From a checkpoint of a small mixture-of-experts model trained on Wikipedia: 4 picks a token.
Below are experts of layer 5 (counted from 0) of a mixture-of-experts language model. Rows are named up (a neuron's input weights, with its number), down (a neuron's output weights, with its number) and show model dimensions 0-95. Each number is 500 + 40 x the weight over its row's rms, rounded and kept within 0 to 999. Numbers have three digits each.
Before each expert's rows: a language model's description of what the expert responds to. This comes from a sample of Wikipedia text that the model never trained on.

# expert 1
Description: Mid-word pieces of Indian and other South Asian names and terms, especially sh, kh, ha, ka, as in Pur-sh-ottam, Pun-ja-b.
up0:462529502513473554419464464453473444468468549475458525600451524452485546476476487500492521484531488458515506515484489467448501473479505482514510462500560509492527491421429437476538502492482498481427480529472504535499511555531507489472465491522449492528550495537490520513515514447463481460
down0:422386484544444545527555473465472542543505558514518466517604518478483484608566502493513482565493492541429462545438471467464439424452460445486563511479440493547505451462530556469529526567511530568530453550443499478552568531492501553552444534523463499518529501504511502466470545505485482502
up1:478422520538546460494437518451503489535514491425549551550483502475515543463469490487477520491499529498526531534552435534509402519517481446514505486564513437634572516402540525539547581447517570468444484483399461515500553492526554479512530463546525470501548489446502546484459505525492507439
down1:483458493478507541510523460488494538488492530527521536499491521566537486515468532497471518496505571518458488555544438459420568509483496532507516525462543438491531515377517490473538491490468473483491492520580516461545511510440470590533518445493511514496498569493553502502535516413494450473

# expert 32
Description: Adjective or participle endings and evaluative words after is, be, not or un-, such as unfortunate, disrespectful, confused, able.
up0:521534469539526466559536547544547486462437482460437550522514479485526551503590525557496502519436482455412526498477438455487516476463530523504531442456528495544492561606574522547538523528484433486536462470509526537474513472476512507449496533453480478559477534519480531495502560535525476533
down0:476520508500448522499479533508484491414492521495505483493492493435486439505450448466463493493435411398526486479520461554525501478471555532484529426542498523460511527578519547499477494562470474466520501571511536502533535504495482444516550550447539461412513564545469546478517487497474458505
up1:512494568484505519549526451575489472444513483497527573545478525608572451528525502485557482562458482496469496449572428530509502381481501493474548507504484425461506430502538530466497563498514473522538523501491510457454553508459445453522568486438566581519442486485525445461480522473495459494
down1:500488471545443535481523540457495579552423500538488449392480452517518543537468516542509446496531546526474509426411487489539455508450479510415462495525495442517521572562470500437504473475471527464532502468466451485470490476461482436491531506537456574520513492443549479499512534561510531524

# expert 54
Description: Middle pieces of Arabic, Hebrew, Turkish and South Asian names, such as Naza-ret-h, Ib-rah-im, Srid-har, Jal-aw-i.
up0:446518540471565368527475561505489486527556575524514470523533518492435431446494559476534526450463534456501515417490508536532534492511546498512501472483457496488460550487445473572471534465476496484483447473491501459499592501486481434503542445554525492552461448527560493512511521513501466424
down0:498464416536540559436487479550535459531518470559413447477455529519455521447443429504438573490540533462608457508511508455560545481533548524534497557453488516492456515487477441580389491539483458543497444422541502476466561450433514550496473457528520498528474482514434493540443588403434479511
up1:505464552531503518512457476496543497521535488458506510404471510514479451516460519569520556454517554429435561513458508490505523518430509548536510530523555497467509387451497487521525484513487475563501475423466484438504450436467407507432506396430506580527491486538469536535519486507475552448
down1:535482471495434455548555451441567490524505548457475505470524565496499499512543487527551488459559452493568534500490501488535535465518547429533513539469495436522540503487491508509515504493495460537500539512543520483492532470390521539453485395485505505529460588498413542499523418560474444535

# expert 21
Description: Colons after team names and minute numbers in football scorer lists, plus other separators in cast and credit lists.
up3:516480472513504487535471492444500535519512532482534494540417449551529519486549513498519561438509554442509539505487564497558533611563495489503422502448531482556550460501486515537554508479512536431491528563527519470540563618450468461511422520465521524542515435535516522482507450485475556492
down3:467396497477493469543485523501426538524459551512492495501555495539408492533558557434464472521521483428472530461461517509459489525545483534439542523472525513482569502527476525480406483550470506533472500493462539505507449505518518495509480539494532442467438514549512488488479513526529443478
up4:549530520512554481504590528424438501499482460526483510536517549581514446487456539532497469511489547547444489468542536433491417480499510497612468452446508484488471486449598543478511516464578482560458468529510466502446553516581500473513531499474532559502557483572553463422562500488451494500
down4:547444520525558551481505503509481495443483508524482525457528500570550473555504495517544529521464540497535516545487479499537569494464535441490436501460468469501522407543494560449470472521559441591515547493492572545536506477457539453509510457522498524549445499443437392550480466493493497517

# expert 55
Description: Mostly infinitive to after verbs like threatened, fail, plans, plus from, not, before, after, without, as in "prevented him from".
up0:452510510533488530511607552474438509537501541494491499513460492454473522529512435571547549541522570469456521492482538492561490506469518518501424507526525521593511470434459515510478467522463532525580506494457560452562530478468464522436489478491491496421545529515474540464452509433464452503
down0:464475505485502490528502511499488464510548511519532559481479485572514561481431401486546483630538464541457376431482471508416546539443483514436513498503499519538534550463506560560478479418485543509425490500507508498488450447482501470459459456496502432525444443558586514531470551437488451489
up1:457510421564487479498490560486549501495508490557528480449486553497520535502514471547460481455495456475491459576511501393584509450498487449532530473502524475458494531507463511452542605607489477457543511486513495454519546504516500520486497539490584463551491531476527575509500394408500574494
down1:390481550543442545430558487476574491491484504474519528464468498508465449534476410474496458560522540454458461396446523540440457496471469517528565574501449572493460447521525529494445459519507592558524513474580566447457474539477508468502544452505543525452494429511475533527549456463516452510

# expert 37
Description: Possessive determiners and adjectives before a noun, such as his, its, their, former, public, current, as in "his second marriage".
up0:443466512511461526619548496481555576536488485578526572468497443521501459482511515397470464461485528482449535533471503465508448512552473542534513567517444500481487521492507558501486567546553503518498470511532544546434497496487543547513530468442489493421532479491453555476505491492484566513
down0:433529416527520542502504493464547525450494518529523537514537500521518541462428561572536509518547501513487509490605497510501539520420504510522536520498533442476565451473463603530511518496521423482514542525585562481522487486546557408517547463494448520504477520446525479446475496515428561524
up1:598546502502522421496473506439535464515476453490480469537476539537456527503581498563497495489461493480490395509474483514521493522476511475518556501478529520465567452525504475520523488479501448522480532474473518511496531542508487483512442507537527470550479481543467465444500432418544519470
down1:477492503539537539504489415467523504507501577504544442567528445534504453457464550440458508435579455513524499458501498518482548492483523526590540487454458493440496454467529393474460552466552610434550562510494455539433479529449524483490495550474543492517431475565465503475516560496549473511

# expert 34
Description: Nouns and adjectives right after "the", usually followed by "of", such as the likes of, the form of, the rank of, the following.
up0:475536475484582495548497442468511453536530465572407463540482459475467520465507483492498499479497519445516539519475514484518462488499456488508477524504535533454533495449497435502530468551547519443506529559499472439514559529554552454437482507548468562525468460533527534416561495515491409525
down0:518583493586527530450513591429522436526472459486504484490524572522475478573538473500575510539464457526461505458553484467566482553510522457541469493571504513423516502434460501487518489501480480501558491520524557512488524474489563464473556457498452487550454536517481433525484507455465486435
up1:448555469481440477534496468511455541441468519494532574515475448520475496492470606544476522487533512470427528461446470529558544475531456435466555538469529475484570456440543552437503475412578566506477545517527520523450479540512476528483480540508456572549541493555508514534523493551570438568
down1:516565533510492497480523541579482518560471529482477470489446458437504505487500567406462480526436497475501547567531531510570479504474471538482508458542442489478526523483497465468511543459547447519472484448478467488471523510562519449517558450478474450509536495534474520517515460466517464463

# expert 58
Description: Digits and punctuation in race times, distances and athletics results, such as 15:48.73, 100m, 5h 53' 10", plus metres, relay, doubles.
up1:546525544492476493499534528559498426457539495528538508450418512543468433406486476488557519436518463472459525553574472483467417490495524484510545560493461483577470498413480538489505483529491478606473529531607526505481498515482539499602473457415548503539472505521436489431517525544513554493
down1:543480452544488503461532446507479536470488513523445502427473477573468487481391540532477565500532451459490495577448526532524482459484478494592572507535545489512503506558492490551485497507543449509495496518487521528415470544474518485500522506504483566486537433534447507498487563422518470474
up2:502500461477501403534516550481491565465484448520467496446506500577544480583462552520454525487481492508550523518442518475498505452439500505534475548500561544482486506484533539504507511475517556531502445501475491447522509569499438467592463456437518474542528484487512460580487492505521486544
down2:448469463552509526471508510508514468451495477510480399491505550461516484454544442508444537450458515540516478534538486487512531526512456478523503492496515504500481500462497515564427514510540506525444510469435555448431527456531532523488498556527513524588472561516475509513486464485531483460

# expert 60
Description: First piece of a split capitalized proper noun, often after the, of or New, such as Del-hi, Ab-aba, Gu-ildhall, Av-iation.
up0:530470434460532464503494526528515537504472492481489454478423528447571527555481537498471509503536532442526483539468610466556455568449493473482533511442452512514526527524476516485492495487497482389483513509516460493506511516500526515483456525542512440484494513479454562575513490559512406461
down0:570597422431515486497512559529474581534497460505452457416491495523529512534498426520448512489517524465500454515416515484554451517459428469485503482525457431509500505550472473500531485536507492575533492513528509510498478518453507593540507468441481491515412542494455559528479559503488510539
up1:495522508445501506508461550450481517487552506575471455536432461519503474544507568477515411554495474537475515492553535425535473436574528485512455547479437526450595454536496499523535483568488475499411487480501531519432559516511462515550448445489467531492456482456395511472553454572474574509
down1:522476426516438552522523517496526535504523465524458498515501485498496534515456544409476549544577574593517513486498522445499464514445465516495523539487470516500532434531487520478510454479540512482436479498550539487431534450440507526472486442536522504490464441543512444508483437515483482517

# expert 59
Description: Descriptive adjectives and adjective-forming endings, such as large, similar, infamous, diverse, massive, toxic.
up0:456555575520478522604457496489485519502502513506515571493491524499472507507488484479436471634474508476517476483516552531456481524464440502544492522535513476492499450505560480449445512457537556493565574505440489533513492459556510581468526482477433542420592476500552483504601440527478476448
down0:460522519475508522563454490508492518494484451488540519499586449434474482513534496567498498549450591483566493492518558498450457602472462512531488522511514505504427459525470482525501501505506527439520433437518488514504498452520506513442489426480484498512508499424571492484455479478474603496
up1:515489479444549454497388532484445551512524454473485498525460498495511589540531478551479517537561526519490480451438460558460482516502547526475589475495538512528469455490509434538487485524510470488490488465509546482482605535489518537518448510425623497466494452526489507529513547530462499487
down1:459480497578561486462512544480542500518505490481525584516451474561453516497466497474452520495526447483456535527419508585483537430494476552573544526460488504505528429450455431489559492474560534508482616468480457488442539525525525524548534524523499487513500456493459501508510498426513510503

# expert 17
Description: First word-piece of foreign given names, often in sports tables and credits, such as Ser(giy), Ju(ha), Mi(guel), Tu(dor).
up3:521586487439416491527524499484490558490485452580559528559447486486445453530545447511506494486569456457498536445491485449523486520472506472512478469469535538464545546522517520515558576561474445435427541518450479496522609480428491560521419498487520448516515507469532495585503524491534532532
down3:550487584447489432494496500466486530466445507525546458532524463610507479531536534499496584572500396464440505454585498523484541564450514517521490474450483508427500594479412521510442481576477498501463426506470446481457491468502548484507517482493554489555483431424530527580519472550499491530
up4:484492494597501462485531510500507432513426486519585523441519487586559483443482482444434447539416504557510517577466503432463464439424468523492509444554511523540482509502476509521508527491477482428506439508484535492491511542489468475527496509526461500542586506494521511465568538532487521495
down4:473470450519504493549542439529485531490495457454551443473465493520461472479468511541546517554538537549546541429496441469486474411436528519448513527548498562520520473576488611570543522498439515466451505469464469488503479429526543481442451470461554498509502459553474476505455478543465617540

# expert 39
Description: Short letter chunks in the middle of common words after an opening fragment, e.g. t-ange-nt, gl-ob-ose, mar-imb-a.
up0:534532441462512452443570467485472455504452444549509476492496535489480488492559492481509499506447496505531532514568475468566396536494489490531546535495580499477486500585515535489517487502488557467520491497553442490570473446459557465501505447470580544448517517490527467498501496475511498518
down0:529461513516498520504511469461516455537479511509496583446516486513521439538436493526505446457475469592445420430523550410464429494546522415516479463495457539553570557486434471564487448475478475526507495549488551499468479541539498519488462551510484533507540457489522491545545495491571585507
up1:551454515541525406477443536521561484536556478527566438508507536473541445554470515530543556500536525562483480508520576515445542481458465423483520513500525428511479547448504528576454514544538476465472515543559504492500509447470506532430463552512542430500460497484509463488499483512487471410
down1:488483452541484437510482461566466558535494552563522470464509548546481505507469477489529503521527547547533496509548485501538529557569500456514493521462427447439473538458479490478445501431517490499484512542477546507556515527512538554492517543490488436524442478523462481409567478489537494438